python train.py --num_hidden_layers=9 --experts_per_token=2 --d_expert=144 --hidden_act="swiglu" --moe_layers=[1, 2, 3, 4, 5, 6, 7, 8] --normalize_top_k=true --routed_scale=1.5 --groups_per_token=2 --init_std_router=0.0152 --norm="rmsnorm" --optimizer="muon_variant" --max_seq_len=1024 --dataset="wikipedia_en"
Below are experts of layer 4 (counted from 0) of a mixture-of-experts language model. Rows are named router (the router's row for the expert), gate (a neuron's input weights, with its number), up (a neuron's input weights, with its number), down (a neuron's output weights, with its number) and show model dimensions 256-383. Each number is 200 + 40 x the weight over its row's rms, rounded and kept within 0 to 999.
Before each expert's rows: "gets" lists some tokens that make up at least twice as much of what it gets as of all text; "comes before" lists some tokens at least twice as common just after its tokens as in all text. This comes from a sample of Wikipedia text that the model never trained on. Tokens count by the router's weight.

# expert 12
gets: " |", ";", ");", " Win", "):", "3;"
comes before: " ", "\n", " 1", " 2", " 3", " 4"
router,125,204,204,164,231,303,281,112,229,184,125,246,180,184,208,180,151,178,221,203,204,208,121,229,146,289,145,236,138,202,209,262,297,219,244,238,187,222,230,237,212,176,241,181,243,222,159,225,140,164,172,165,205,167,186,201,191,198,271,207,159,147,256,200,134,177,233,243,169,206,164,275,262,266,239,198,158,232,198,132,126,271,249,127,280,160,181,249,242,217,213,261,183,237,250,74,207,283,260,233,225,186,239,192,269,196,234,202,227,152,232,199,153,173,201,244,180,189,148,220,168,266,267,166,243,167,142,94
gate0,214,229,143,226,162,263,188,186,186,229,224,224,153,252,249,222,184,231,224,144,238,256,125,192,253,158,187,167,293,230,191,239,265,206,214,202,168,212,222,125,150,268,233,149,254,175,174,218,160,243,160,104,209,201,249,194,287,85,262,193,227,212,196,152,95,244,197,205,156,236,187,234,173,236,239,216,296,261,178,170,227,183,188,229,280,240,230,187,162,240,233,190,194,157,175,192,195,199,234,128,191,225,133,221,211,186,206,215,238,280,207,129,212,266,265,238,146,177,211,154,198,165,240,233,168,135,179,191
up0,272,218,215,196,162,211,260,227,210,211,240,165,247,142,177,252,231,165,199,139,250,130,186,210,226,312,230,146,182,208,172,195,172,251,131,139,169,219,163,211,139,157,219,223,251,216,171,193,226,170,222,178,228,246,241,196,201,137,215,234,142,174,212,178,222,123,181,231,192,182,154,199,203,218,181,260,253,178,237,212,228,228,313,207,241,146,206,168,169,133,207,173,168,220,182,231,248,246,152,194,241,198,163,212,223,128,139,281,145,141,236,217,195,164,188,117,179,232,193,242,206,216,220,109,150,254,246,185
down0,203,148,262,278,174,220,219,224,152,195,181,252,228,179,177,104,198,172,210,203,231,172,184,239,214,205,244,196,298,234,229,302,150,252,137,211,184,225,198,225,209,232,218,132,172,185,239,189,188,241,204,257,153,207,197,214,217,135,199,216,224,178,211,205,178,216,240,226,194,177,175,181,197,210,190,180,216,115,167,169,249,254,261,158,216,177,201,196,206,198,158,249,174,154,189,211,185,150,118,179,242,217,142,172,183,212,268,224,218,213,170,178,182,139,245,149,183,199,215,137,189,180,197,220,193,193,169,229
gate1,190,160,147,202,237,284,191,210,170,191,187,158,188,131,109,165,126,226,167,231,151,250,191,184,150,194,186,186,114,154,203,235,232,307,182,243,239,126,214,158,190,254,162,155,199,233,223,181,151,262,221,240,255,269,231,218,313,239,154,229,124,192,229,197,173,212,209,227,222,200,163,173,219,173,150,255,180,187,167,239,241,90,252,139,246,160,226,264,195,148,185,180,155,166,238,270,209,219,201,120,228,201,280,231,216,136,250,277,232,161,152,152,220,252,148,201,214,179,197,250,253,194,225,133,179,199,216,188
up1,184,192,179,194,198,214,196,196,302,221,270,167,192,244,174,145,217,125,162,111,151,185,138,180,216,181,161,186,112,141,240,231,171,176,292,211,214,164,176,174,246,244,295,223,194,181,189,211,235,163,172,154,161,237,192,215,190,233,235,205,224,170,131,78,277,276,234,186,156,111,238,273,145,262,246,183,147,212,216,212,235,150,255,226,208,171,225,228,193,171,220,252,118,241,135,165,223,189,181,174,218,269,168,139,254,205,187,247,243,210,185,227,192,261,157,112,167,181,131,203,210,219,203,191,163,150,191,158
down1,204,170,204,195,182,161,140,195,227,170,176,201,181,204,187,246,147,177,178,268,148,220,215,237,184,174,217,213,217,243,253,194,224,204,174,198,185,186,257,230,209,214,253,175,182,175,142,223,200,181,138,273,182,190,196,163,132,227,251,203,148,132,217,222,206,171,221,158,155,233,179,197,223,260,191,318,217,168,170,155,158,221,261,223,217,104,190,130,212,160,269,227,247,196,144,162,198,295,224,148,232,159,199,152,206,166,248,97,155,161,215,215,181,212,209,213,168,215,267,231,127,230,260,234,188,198,193,248
gate2,165,212,224,193,164,229,196,222,287,159,248,224,169,186,174,187,180,258,207,210,148,204,213,246,178,222,145,147,186,186,163,207,167,283,167,245,224,159,247,210,189,241,181,158,187,189,203,227,183,215,190,191,204,214,182,280,206,159,172,166,187,137,201,182,194,123,211,156,241,234,159,278,281,197,246,197,198,215,135,255,135,157,185,192,188,160,245,177,231,168,269,248,228,226,235,198,236,200,182,238,151,289,234,228,216,213,237,214,139,173,126,234,121,218,195,139,201,173,288,195,201,258,191,153,234,155,257,164
up2,222,155,108,197,270,224,223,232,180,234,241,162,213,164,197,231,155,210,223,193,209,255,187,158,191,180,236,219,175,215,211,192,218,242,202,187,199,219,263,176,167,212,184,216,210,159,164,177,176,149,155,179,257,199,117,241,206,240,152,189,169,163,89,234,220,165,155,209,194,172,234,263,282,246,218,115,216,215,186,177,190,159,120,217,182,252,206,223,118,269,167,132,220,203,208,183,275,202,236,236,179,203,255,194,184,218,193,188,185,183,159,264,139,116,267,212,147,202,222,240,236,77,148,166,168,160,257,96
down2,203,193,175,240,304,193,218,229,212,174,193,231,183,143,214,189,166,194,247,160,194,216,210,220,257,189,238,178,203,216,197,138,192,196,122,178,154,222,171,230,188,154,166,211,199,161,156,285,174,128,148,181,243,218,185,169,226,176,167,193,228,204,111,164,163,174,226,200,202,255,237,235,171,219,178,237,148,258,193,238,164,210,164,222,219,202,183,207,192,232,242,177,214,147,179,182,153,221,201,158,296,220,168,232,252,211,147,175,259,237,234,227,179,211,182,210,159,246,100,149,204,177,231,226,241,189,152,185
gate3,224,256,133,153,231,248,191,216,227,261,209,179,204,210,164,221,184,190,230,179,189,220,203,110,240,231,214,164,262,142,214,189,238,204,160,240,141,187,127,205,247,209,138,172,234,231,205,179,236,191,185,186,190,239,218,238,234,186,230,222,230,187,267,244,176,168,177,198,198,239,165,202,201,156,180,241,154,202,201,154,195,182,193,199,162,162,137,177,202,216,266,203,173,147,232,192,163,189,153,107,216,229,210,107,251,247,201,197,246,145,147,186,190,169,89,289,257,190,93,186,252,284,201,135,143,209,177,166
up3,176,227,189,159,134,248,122,252,175,198,158,186,237,244,257,166,184,184,238,279,195,142,227,222,136,236,157,249,241,161,217,167,116,212,212,223,150,183,161,177,138,234,230,200,250,222,127,197,261,230,174,206,189,191,292,157,250,165,278,203,216,244,130,205,181,193,210,159,196,164,233,171,227,204,199,274,144,167,161,231,206,204,195,301,241,148,264,170,219,262,238,199,213,167,237,216,209,210,197,200,197,181,139,158,246,223,229,181,235,147,169,149,269,160,145,202,225,228,210,169,200,227,196,164,256,190,197,98
down3,160,249,252,243,245,180,223,237,206,261,160,241,205,175,197,198,260,233,200,193,233,112,222,201,216,282,248,170,203,103,163,247,184,138,203,172,239,247,190,152,126,221,200,194,154,175,173,217,184,251,175,178,174,198,165,304,145,221,253,317,184,218,231,222,229,167,210,138,206,252,198,236,165,229,178,132,215,138,265,228,130,161,178,178,237,118,269,216,251,173,163,309,199,193,162,206,184,165,202,313,139,183,247,203,211,180,179,201,155,268,122,227,141,258,190,184,168,208,244,207,198,213,183,206,200,197,262,195
gate4,217,261,219,222,224,246,211,165,146,241,189,261,218,214,156,164,149,186,201,194,237,256,255,185,140,232,136,157,155,230,270,196,154,162,187,198,202,149,203,195,263,201,224,202,254,123,203,190,196,138,254,205,255,190,297,225,263,174,192,187,198,304,218,200,200,185,307,204,248,141,218,183,255,147,289,149,139,200,224,182,272,146,173,179,138,153,189,204,203,116,224,222,168,163,181,207,249,183,229,158,164,185,229,181,219,212,134,206,236,208,140,196,251,183,218,153,182,216,145,195,136,244,194,183,132,188,192,186
up4,170,212,229,220,216,235,203,305,222,168,220,186,149,229,150,244,139,231,252,223,224,242,178,202,153,230,167,177,239,195,257,183,235,176,176,193,316,166,171,226,228,216,181,214,227,242,213,181,180,237,180,223,126,204,198,142,119,167,179,237,267,228,212,164,154,248,248,185,223,267,259,196,149,196,195,222,187,233,268,227,236,165,161,206,195,234,274,216,225,158,210,198,228,251,273,129,302,299,179,164,228,184,217,182,215,202,104,72,236,259,132,139,191,155,168,205,236,218,126,239,159,288,261,177,227,185,163,171
down4,194,197,236,181,232,164,246,215,142,202,217,175,179,218,178,227,159,170,195,186,161,148,196,145,199,189,97,235,237,196,163,235,139,129,223,197,195,233,183,209,204,200,133,216,186,188,163,144,226,234,177,233,135,181,224,243,193,175,212,254,167,201,220,254,183,140,197,257,196,159,207,192,192,126,156,176,181,223,192,267,184,216,285,228,259,148,218,159,135,106,157,236,184,219,227,322,127,178,245,201,238,168,155,157,210,217,202,179,146,189,170,218,165,157,217,188,192,202,169,159,245,204,193,183,234,218,246,113
gate5,172,220,186,233,193,222,189,233,135,259,213,231,170,207,197,142,217,135,151,173,152,155,116,175,189,309,205,132,161,188,184,103,229,287,207,222,200,224,187,193,143,112,215,142,194,162,208,221,208,120,136,222,219,238,212,188,213,212,203,156,269,179,184,190,180,200,215,162,170,208,249,220,252,203,238,216,169,162,181,208,131,176,205,160,215,144,262,202,238,241,138,287,149,268,212,259,226,238,149,218,188,205,147,211,168,223,202,202,238,115,148,208,189,226,217,232,187,197,199,198,161,197,251,167,240,196,199,228
up5,128,213,218,297,191,118,208,207,156,165,234,181,227,233,229,172,195,207,115,172,123,153,225,222,199,226,250,162,161,236,190,229,170,223,132,223,257,214,247,184,218,197,226,144,140,206,153,203,233,156,199,216,262,120,228,245,173,174,151,218,235,229,193,218,266,210,180,164,173,215,176,205,123,202,182,161,203,241,187,210,250,170,136,217,97,190,216,199,261,132,246,198,181,205,213,225,222,254,237,183,138,244,200,269,185,234,193,221,194,258,261,183,143,236,180,191,306,137,241,212,135,219,203,217,222,214,145,221
down5,258,145,183,185,188,199,237,192,243,189,217,260,212,189,186,131,199,174,151,170,197,188,212,195,179,261,241,260,202,154,158,165,220,192,198,236,223,206,184,282,192,247,179,219,250,161,183,214,225,186,236,124,279,206,143,228,184,189,178,124,160,236,213,159,228,240,128,210,315,246,257,253,143,220,197,216,202,192,185,164,192,160,230,254,217,241,179,252,189,181,202,193,178,218,209,193,283,217,179,230,237,193,221,154,188,178,151,159,178,164,201,192,212,175,213,234,117,175,290,163,215,176,207,276,197,220,195,277
gate6,233,210,267,123,178,208,207,176,220,233,138,235,253,230,248,119,117,251,160,233,227,189,140,229,174,227,188,184,159,203,202,212,136,168,224,212,161,185,207,226,201,234,237,187,209,173,191,147,183,165,198,210,228,197,184,212,221,229,193,171,227,171,197,213,148,105,142,195,186,236,172,248,202,260,233,200,202,144,212,220,223,210,222,136,236,304,159,192,114,154,108,253,262,183,184,222,188,207,207,223,172,184,189,225,186,172,199,173,178,227,246,201,164,212,231,227,242,272,208,174,242,227,255,157,196,83,221,178
up6,243,162,281,184,199,169,127,231,190,208,245,119,192,162,202,183,141,185,204,246,265,289,223,277,212,145,214,217,222,179,247,205,94,193,219,216,256,200,133,175,169,191,206,194,202,181,208,218,171,159,175,260,215,274,208,277,188,213,160,270,234,227,200,152,229,198,228,149,220,215,171,157,159,197,232,101,114,151,179,199,185,171,209,208,187,180,237,148,155,193,209,233,196,214,247,244,167,171,144,209,279,231,179,227,204,234,240,201,160,216,268,298,201,214,246,156,85,261,213,158,244,233,239,234,146,179,50,209
down6,178,202,205,199,122,245,145,178,176,176,129,191,234,147,248,167,211,231,246,204,273,247,166,245,309,212,228,188,193,188,217,249,179,150,161,187,229,215,236,158,250,218,159,199,212,204,210,148,232,195,202,161,256,193,297,171,160,202,218,240,188,130,149,234,221,129,136,207,209,118,275,259,197,163,274,223,197,272,256,277,229,222,185,174,223,242,234,268,166,140,203,97,143,209,172,191,169,181,209,212,193,184,191,197,124,182,152,220,187,260,129,235,200,225,167,129,202,231,241,268,246,167,207,157,148,178,174,206
gate7,218,181,258,154,231,219,246,209,147,223,206,216,281,201,147,225,177,277,229,200,207,223,204,168,238,283,201,267,196,240,257,225,143,167,176,74,134,281,211,241,200,177,157,165,152,260,185,218,272,194,245,204,155,193,100,213,196,103,190,167,137,207,158,233,175,163,191,177,213,261,199,169,197,203,245,190,204,232,160,284,220,207,283,144,204,185,171,220,167,132,110,196,192,195,202,220,194,179,118,201,182,168,167,216,222,262,285,255,245,228,204,189,141,234,175,226,249,183,211,164,170,205,219,175,250,168,136,203
up7,255,190,274,173,229,223,205,244,225,203,176,197,171,249,276,174,240,243,207,232,264,185,208,165,162,215,282,156,157,228,168,205,212,232,157,257,256,248,167,222,188,217,233,261,238,219,155,141,259,203,208,203,227,274,186,182,185,179,202,226,225,217,202,210,246,165,161,225,194,196,204,176,182,175,246,244,248,155,216,231,271,170,181,218,169,129,126,133,232,206,218,208,178,210,227,223,179,179,227,192,236,174,184,152,139,221,246,141,232,189,218,284,212,185,167,236,160,166,117,155,205,310,228,241,233,249,154,204
down7,141,148,179,224,215,182,166,275,163,173,276,200,166,246,328,252,209,256,217,187,238,208,186,229,198,191,196,160,193,210,169,170,170,153,249,195,213,237,195,276,181,312,209,245,180,140,148,261,195,191,192,195,173,257,135,253,214,163,141,194,136,247,159,175,203,171,243,130,178,189,250,188,173,139,253,250,322,263,180,213,162,167,212,136,190,189,196,146,161,226,206,213,226,214,197,169,150,119,217,171,224,256,220,206,143,234,202,206,156,182,202,210,226,163,253,234,205,248,261,266,173,223,210,206,108,168,238,135
gate8,153,197,262,205,188,221,153,142,139,229,206,233,208,179,212,209,182,212,171,194,258,142,226,275,271,288,126,225,232,197,267,216,236,191,156,230,207,191,210,220,253,189,254,165,184,189,209,182,217,254,156,235,181,224,213,222,175,140,197,207,218,245,244,147,209,166,125,164,235,226,216,226,199,272,207,199,114,202,151,200,175,268,180,88,177,184,138,224,231,112,165,193,238,186,205,212,242,242,200,182,230,248,267,229,237,231,204,261,227,180,201,264,198,181,146,216,188,215,172,196,201,290,179,181,204,175,137,162
up8,200,190,237,235,237,157,232,237,173,177,182,171,196,226,204,160,249,229,210,205,182,166,199,233,231,213,197,304,199,258,159,170,266,222,317,165,188,265,211,231,154,123,116,225,227,114,183,200,262,178,234,178,194,248,152,193,294,148,159,216,87,181,165,213,151,229,188,239,221,201,120,195,187,274,170,261,172,148,216,253,258,260,240,168,241,247,206,273,144,208,227,254,231,189,196,248,227,168,176,251,190,211,184,173,162,106,175,233,150,206,139,241,225,201,271,224,226,256,259,162,234,168,237,212,235,218,190,178
down8,215,199,202,225,166,223,149,219,228,220,218,228,195,245,249,296,155,240,158,213,186,256,167,227,177,224,183,174,264,150,186,201,229,89,231,244,225,267,246,242,186,201,165,210,238,217,191,148,198,205,261,196,204,214,180,305,209,182,137,178,74,237,229,184,168,106,191,222,208,293,200,190,208,170,195,219,219,135,144,199,170,166,263,198,206,226,165,213,260,213,227,272,255,228,123,156,175,158,217,222,262,236,151,201,136,209,217,115,205,133,158,210,222,241,159,228,180,233,284,227,149,165,282,202,158,161,156,224
gate9,148,160,144,213,159,166,245,300,152,222,261,189,204,144,160,195,253,241,176,226,169,107,156,197,292,159,155,191,212,181,167,205,208,178,216,179,159,240,192,175,214,278,258,207,226,231,131,145,248,233,213,135,258,189,195,243,167,167,196,157,192,205,132,202,214,114,150,190,184,254,180,214,166,222,210,213,229,246,179,184,254,243,163,288,213,192,135,173,246,192,169,260,149,247,189,199,188,199,100,200,90,144,208,195,188,250,213,135,178,180,204,232,222,236,225,231,257,197,204,163,237,184,229,168,179,158,289,117
up9,202,225,171,245,229,137,187,156,296,252,181,266,216,76,232,123,177,178,226,187,213,134,133,216,115,170,186,153,228,178,237,155,217,190,187,183,129,223,115,120,165,194,152,208,232,171,158,161,161,238,190,165,193,204,184,166,144,180,201,182,166,181,197,210,133,194,194,257,205,184,173,212,208,165,190,144,197,245,197,230,233,140,225,196,143,186,226,178,120,223,202,137,182,141,257,159,159,207,227,212,268,144,106,115,224,232,238,201,256,171,185,199,201,269,180,240,118,238,154,215,137,197,221,159,156,167,177,195
down9,205,214,208,199,237,146,229,246,221,222,185,190,158,189,146,236,150,240,172,263,156,161,183,207,204,243,231,181,183,156,185,226,236,206,203,215,166,240,266,168,206,223,187,200,221,155,130,198,236,161,113,219,179,146,189,132,196,178,161,287,251,150,263,258,199,222,158,290,115,137,248,210,207,237,187,220,209,169,155,209,176,230,192,141,203,229,278,230,227,220,188,177,228,149,167,177,218,162,234,167,210,237,284,221,255,231,160,196,189,217,246,166,192,199,225,179,190,199,215,203,217,238,239,211,145,190,161,212
gate10,196,260,137,248,194,204,237,201,240,234,150,150,197,267,163,146,178,159,216,226,227,258,151,148,125,251,163,215,228,217,210,204,273,179,276,214,182,195,187,251,194,233,267,225,232,215,246,235,185,142,235,127,219,269,268,208,217,226,195,158,224,200,249,194,203,218,170,214,198,212,249,235,150,231,205,178,223,258,238,128,100,206,199,185,238,168,190,255,212,173,232,125,229,222,178,198,166,181,217,146,232,266,243,155,258,148,227,193,178,227,214,192,230,182,242,189,211,172,128,293,138,209,207,202,141,123,167,174
up10,201,224,273,155,248,154,230,153,181,173,259,240,183,191,174,172,215,122,244,218,260,208,231,163,264,217,139,213,266,278,229,207,248,182,180,189,193,174,289,209,268,267,195,205,178,241,234,132,193,226,166,200,225,177,231,195,114,185,153,159,222,295,215,192,181,225,160,245,206,189,267,293,124,306,200,154,236,130,140,218,99,211,203,230,190,118,138,224,181,175,195,186,257,193,245,216,222,240,203,270,221,249,169,256,223,210,175,221,210,248,208,116,191,183,237,185,249,297,186,174,224,216,192,145,208,194,160,257
down10,240,216,159,208,149,230,177,243,203,182,210,172,180,258,149,217,157,220,205,167,209,240,191,249,178,232,229,225,180,216,191,262,219,190,182,132,195,216,210,231,184,175,215,214,188,175,213,206,177,184,184,220,208,265,154,179,242,223,200,199,250,188,122,199,164,96,142,247,236,227,233,158,259,197,212,178,190,180,195,206,176,215,172,181,133,278,152,214,197,214,195,193,204,25,176,186,127,199,284,130,208,221,198,188,241,220,160,185,217,183,230,228,184,247,200,274,214,206,188,212,163,216,236,187,277,163,205,275
gate11,197,259,214,234,248,194,200,139,200,196,251,200,159,199,181,216,146,183,160,238,250,186,199,183,209,225,212,187,152,167,197,162,225,179,271,216,185,118,297,194,75,243,167,303,206,188,164,172,245,168,204,233,200,132,214,161,147,240,189,267,258,218,213,188,190,135,153,234,235,136,220,272,256,188,166,131,188,195,274,194,147,158,169,154,167,166,192,208,268,221,211,116,205,204,248,223,266,176,271,222,177,159,230,183,170,201,316,102,225,174,139,169,244,258,177,211,193,300,185,186,214,253,243,219,178,215,135,150
up11,283,163,215,277,186,212,181,249,172,143,152,195,222,161,160,226,217,190,168,187,242,223,174,150,166,170,175,193,177,255,215,192,170,243,205,251,201,148,181,284,276,163,260,319,258,218,177,149,211,177,202,228,199,223,121,189,264,186,244,257,224,220,200,182,255,208,166,213,195,210,191,237,150,153,217,248,165,254,217,170,248,220,193,185,136,209,225,136,192,224,212,205,185,207,182,166,222,226,239,216,232,235,248,217,167,140,197,157,188,222,190,225,148,200,188,191,191,201,212,153,278,127,278,219,139,194,70,208
down11,176,177,169,240,223,145,251,230,180,230,305,131,242,143,133,201,186,226,278,243,196,208,140,164,181,117,247,134,157,214,239,142,211,195,283,157,149,240,192,216,230,112,170,257,210,267,178,169,176,162,228,165,235,123,192,223,172,183,226,195,192,142,162,167,235,189,208,187,150,274,226,176,160,213,160,234,182,122,178,180,203,224,199,124,181,258,201,169,156,210,216,233,140,174,264,227,242,255,260,252,256,123,192,263,183,214,233,204,160,240,229,192,176,202,211,188,182,150,168,153,190,218,166,214,202,248,214,176
gate12,241,280,191,186,247,138,231,194,202,187,212,193,217,208,201,167,185,181,231,198,213,150,166,173,173,227,127,233,179,173,188,160,263,247,248,245,137,204,255,161,213,276,205,186,246,185,134,238,130,173,186,150,206,229,236,168,205,283,107,196,206,187,223,169,211,185,215,187,176,180,204,207,197,158,215,138,164,139,162,180,158,260,282,127,109,236,208,215,227,199,209,328,268,228,225,211,109,224,205,220,245,252,232,204,152,166,178,238,223,205,238,194,239,183,215,209,242,216,240,224,196,247,220,232,223,218,205,149
up12,201,193,232,203,177,206,214,242,210,207,198,219,155,118,167,163,154,284,242,215,226,167,158,248,159,197,210,202,178,147,255,234,213,233,219,187,172,158,218,221,210,270,203,247,118,197,169,197,215,208,260,254,186,153,158,243,225,202,149,230,209,156,245,192,248,198,157,234,165,266,274,173,141,146,211,200,134,239,228,205,191,305,222,199,242,219,224,155,243,224,148,213,229,181,168,180,309,177,233,195,224,252,207,185,197,234,213,150,199,170,211,243,237,188,151,158,151,291,204,249,152,175,180,182,263,248,183,173
down12,199,168,168,184,245,217,186,264,192,217,202,176,175,197,164,193,113,160,148,166,263,144,143,141,210,147,193,167,160,150,190,194,230,258,153,239,239,238,213,159,177,167,152,225,240,117,193,215,177,198,187,199,230,255,182,223,150,203,232,255,208,186,169,191,218,229,156,179,170,230,179,283,207,111,268,170,233,128,182,199,192,156,190,274,199,215,189,240,237,297,150,201,274,127,247,190,220,211,207,183,178,191,232,153,205,257,170,228,214,287,256,102,200,132,200,165,198,236,189,227,185,176,189,183,163,171,186,251
gate13,194,214,229,121,134,181,273,203,277,196,225,184,188,190,233,224,213,253,184,189,218,206,104,170,231,246,175,235,187,196,178,185,254,206,154,219,146,232,232,179,306,246,248,234,242,313,206,193,173,217,235,208,244,171,220,161,258,178,124,237,173,193,224,179,220,194,144,173,270,229,156,148,279,206,191,223,274,168,239,194,112,256,255,182,223,157,192,221,249,178,231,86,206,226,160,237,143,175,251,275,178,184,188,224,205,253,218,213,256,190,178,84,149,232,192,172,153,220,279,213,126,205,198,208,229,133,235,182
up13,251,232,175,213,168,228,136,156,217,208,250,232,188,146,180,194,199,243,265,165,121,187,161,201,191,136,253,185,137,184,202,187,212,264,73,215,206,228,206,196,198,178,202,239,154,191,173,195,179,222,242,227,184,171,225,192,219,255,92,266,144,174,293,192,215,239,180,212,151,122,136,198,207,154,240,186,193,219,244,227,202,229,221,180,248,151,163,257,174,143,200,200,192,187,267,179,181,138,196,245,166,172,207,209,161,134,128,229,212,269,178,137,156,192,174,208,176,140,216,186,225,139,236,204,138,194,117,236
down13,173,216,235,167,137,237,229,244,199,172,172,260,192,216,135,180,157,158,176,217,243,235,175,186,218,205,221,209,222,216,209,153,165,202,192,222,222,209,186,175,147,158,243,135,133,205,269,230,177,110,131,211,139,232,214,240,217,247,174,160,144,167,184,194,202,221,185,199,311,219,185,180,253,157,212,172,146,185,178,220,148,206,233,189,223,132,169,187,208,131,212,163,185,180,146,233,161,223,257,166,78,222,215,208,200,240,180,194,128,194,164,265,175,203,208,233,167,175,162,161,247,187,161,192,227,189,185,238
gate14,205,234,127,157,141,238,188,149,100,204,231,260,241,164,296,187,149,191,223,187,226,195,186,242,224,219,187,155,148,192,127,260,185,246,245,210,233,171,208,213,162,261,103,259,141,205,315,116,175,267,169,237,219,222,249,226,273,157,222,220,244,145,202,230,168,179,210,195,176,152,154,162,238,286,208,207,200,200,128,210,180,199,171,229,257,162,286,244,197,189,241,191,138,230,230,210,125,186,141,175,175,260,147,214,224,207,226,253,193,162,194,206,209,155,219,162,186,219,217,182,178,212,249,239,195,230,173,211
up14,255,276,221,243,175,206,262,178,177,163,186,152,126,186,187,261,228,147,188,279,162,253,256,211,115,158,230,213,220,243,223,151,197,291,269,229,279,222,259,228,237,230,208,210,125,216,184,244,132,205,206,270,220,159,202,234,156,219,238,255,149,284,236,143,172,123,195,150,207,195,203,182,150,182,231,227,123,148,233,191,177,277,139,184,116,154,220,177,246,171,219,141,214,188,171,237,130,142,211,215,180,196,239,211,223,286,203,264,223,112,197,142,257,196,125,217,165,201,199,223,170,242,249,178,240,244,171,215
down14,210,233,155,289,140,216,164,207,246,155,208,218,210,140,208,222,292,246,187,193,227,224,271,131,142,238,179,193,275,188,205,212,218,247,171,222,202,217,233,225,189,188,237,235,218,210,251,240,257,92,264,277,196,263,166,223,254,154,170,254,177,160,237,126,195,210,111,210,242,262,185,196,186,145,194,180,189,211,271,267,167,230,149,183,200,125,168,172,271,203,181,213,248,164,197,217,263,184,229,224,233,262,280,139,172,193,262,165,207,243,183,180,191,250,197,205,183,140,254,243,244,139,227,206,173,232,167,121
gate15,228,233,272,222,226,216,223,222,224,257,223,233,210,234,236,161,159,182,168,139,268,161,166,141,135,243,178,261,146,201,240,169,164,270,149,202,151,194,223,214,230,200,155,134,265,236,269,348,169,150,273,200,173,226,183,250,177,260,167,198,194,212,207,212,209,213,225,200,212,143,232,160,215,234,250,227,207,204,144,186,111,246,238,189,216,188,227,136,214,217,179,259,186,267,242,174,225,191,189,144,160,181,211,294,173,198,205,292,269,208,236,184,205,249,216,186,206,189,236,247,179,189,177,199,176,195,153,221
up15,251,209,75,221,231,313,166,194,272,174,221,127,181,158,194,178,194,160,288,188,185,249,189,281,171,167,215,282,226,266,246,265,230,251,96,156,217,223,248,147,194,225,203,261,208,153,255,212,257,164,276,221,253,161,193,240,159,181,203,189,214,176,203,147,205,229,243,222,163,180,141,224,134,210,174,168,268,198,175,244,152,210,176,212,140,205,227,183,164,206,205,251,170,183,202,252,188,213,206,213,202,147,145,263,170,266,198,176,173,181,240,175,215,159,177,208,212,161,166,242,239,137,181,220,225,226,244,253
down15,278,145,175,147,212,177,128,219,185,230,127,160,146,229,249,248,203,202,198,186,211,179,194,215,178,134,176,215,216,208,201,186,110,213,182,188,138,206,183,232,190,155,163,270,197,245,225,250,224,203,242,127,170,199,149,183,115,222,146,192,153,197,148,187,175,173,183,255,220,186,191,201,223,295,205,227,232,235,174,209,242,188,230,250,145,151,205,86,146,184,99,193,174,264,210,229,225,204,214,168,195,198,128,185,209,117,162,170,154,220,228,220,209,238,166,183,231,267,185,138,207,235,219,131,171,123,265,173
gate16,131,138,188,204,193,193,170,212,163,208,209,201,180,117,160,181,175,179,163,214,210,248,202,157,295,220,203,229,183,170,208,233,162,308,200,213,247,219,243,212,127,204,240,167,229,184,239,242,225,180,188,125,247,199,219,165,190,186,208,180,243,198,127,137,157,163,230,241,242,161,203,283,214,217,202,182,185,217,168,170,222,238,213,211,243,170,170,146,210,179,213,178,264,146,130,152,245,155,263,214,101,227,239,211,172,192,263,175,170,173,154,204,208,151,216,177,159,149,221,225,262,165,170,183,166,198,128,121
up16,174,304,224,203,205,131,189,220,208,185,171,155,159,185,244,261,184,219,235,203,124,222,272,181,268,211,201,254,234,248,219,106,229,257,182,154,246,191,210,218,243,223,224,198,144,210,193,224,195,147,211,127,267,183,210,184,261,226,201,163,166,194,176,164,294,237,229,174,157,201,231,278,214,250,165,103,171,224,156,248,179,202,269,262,140,203,179,169,273,234,188,187,224,216,182,276,246,211,202,183,206,185,230,199,213,254,211,209,196,228,187,178,174,301,209,170,240,190,235,229,197,200,265,256,214,199,158,190
down16,176,192,209,168,226,230,197,247,206,174,209,196,265,123,217,171,195,209,233,189,232,202,176,199,191,146,199,205,149,221,196,197,226,232,264,131,203,189,200,214,186,232,176,161,247,189,190,208,163,231,222,194,246,193,202,176,195,226,277,216,157,212,225,192,238,186,219,142,223,221,194,249,134,195,190,240,171,200,167,182,180,200,212,248,215,152,191,222,230,184,240,222,205,221,173,166,177,227,205,202,245,177,208,180,190,216,142,192,158,228,176,199,181,224,198,169,169,225,213,163,243,158,272,264,189,198,218,174
gate17,211,190,196,216,91,224,138,227,234,196,209,246,157,225,228,177,157,202,222,219,248,187,237,184,217,254,244,266,181,183,286,201,183,168,194,195,258,189,248,229,91,177,202,217,240,133,203,174,175,256,200,168,158,163,217,184,232,164,242,196,108,187,194,201,169,140,169,160,162,231,196,260,188,238,182,178,214,223,265,176,185,248,155,161,154,150,168,176,268,183,289,202,189,140,160,153,229,150,172,190,150,128,271,198,247,236,235,139,201,193,200,193,222,234,150,219,208,186,75,131,212,203,225,236,209,183,186,117
up17,171,186,205,189,126,161,178,203,203,168,110,199,273,226,270,188,229,225,269,265,334,194,248,200,219,178,153,147,222,166,264,190,188,318,232,194,139,189,187,143,177,155,259,164,137,154,186,173,151,203,219,147,169,177,208,255,230,218,259,198,171,167,166,201,220,207,172,162,198,234,187,231,221,221,230,250,175,216,199,224,179,271,187,220,113,169,214,240,150,257,222,198,211,275,167,155,231,224,227,167,50,201,205,117,261,137,241,197,275,170,145,173,178,198,161,221,236,239,107,132,235,245,217,196,139,184,201,202
down17,213,218,240,149,229,169,200,163,199,287,237,151,171,218,255,202,191,254,238,182,89,221,168,143,169,153,214,254,212,233,236,162,197,209,226,214,263,227,210,257,172,238,100,231,263,182,202,186,131,249,224,171,234,158,216,210,225,141,107,190,280,125,198,189,217,204,229,201,218,178,236,255,165,177,170,135,214,235,183,123,233,124,183,209,247,170,235,239,240,200,242,168,97,196,100,156,190,202,198,235,194,157,262,190,124,241,210,169,201,161,160,214,220,155,208,188,193,208,218,214,250,231,157,200,171,202,213,194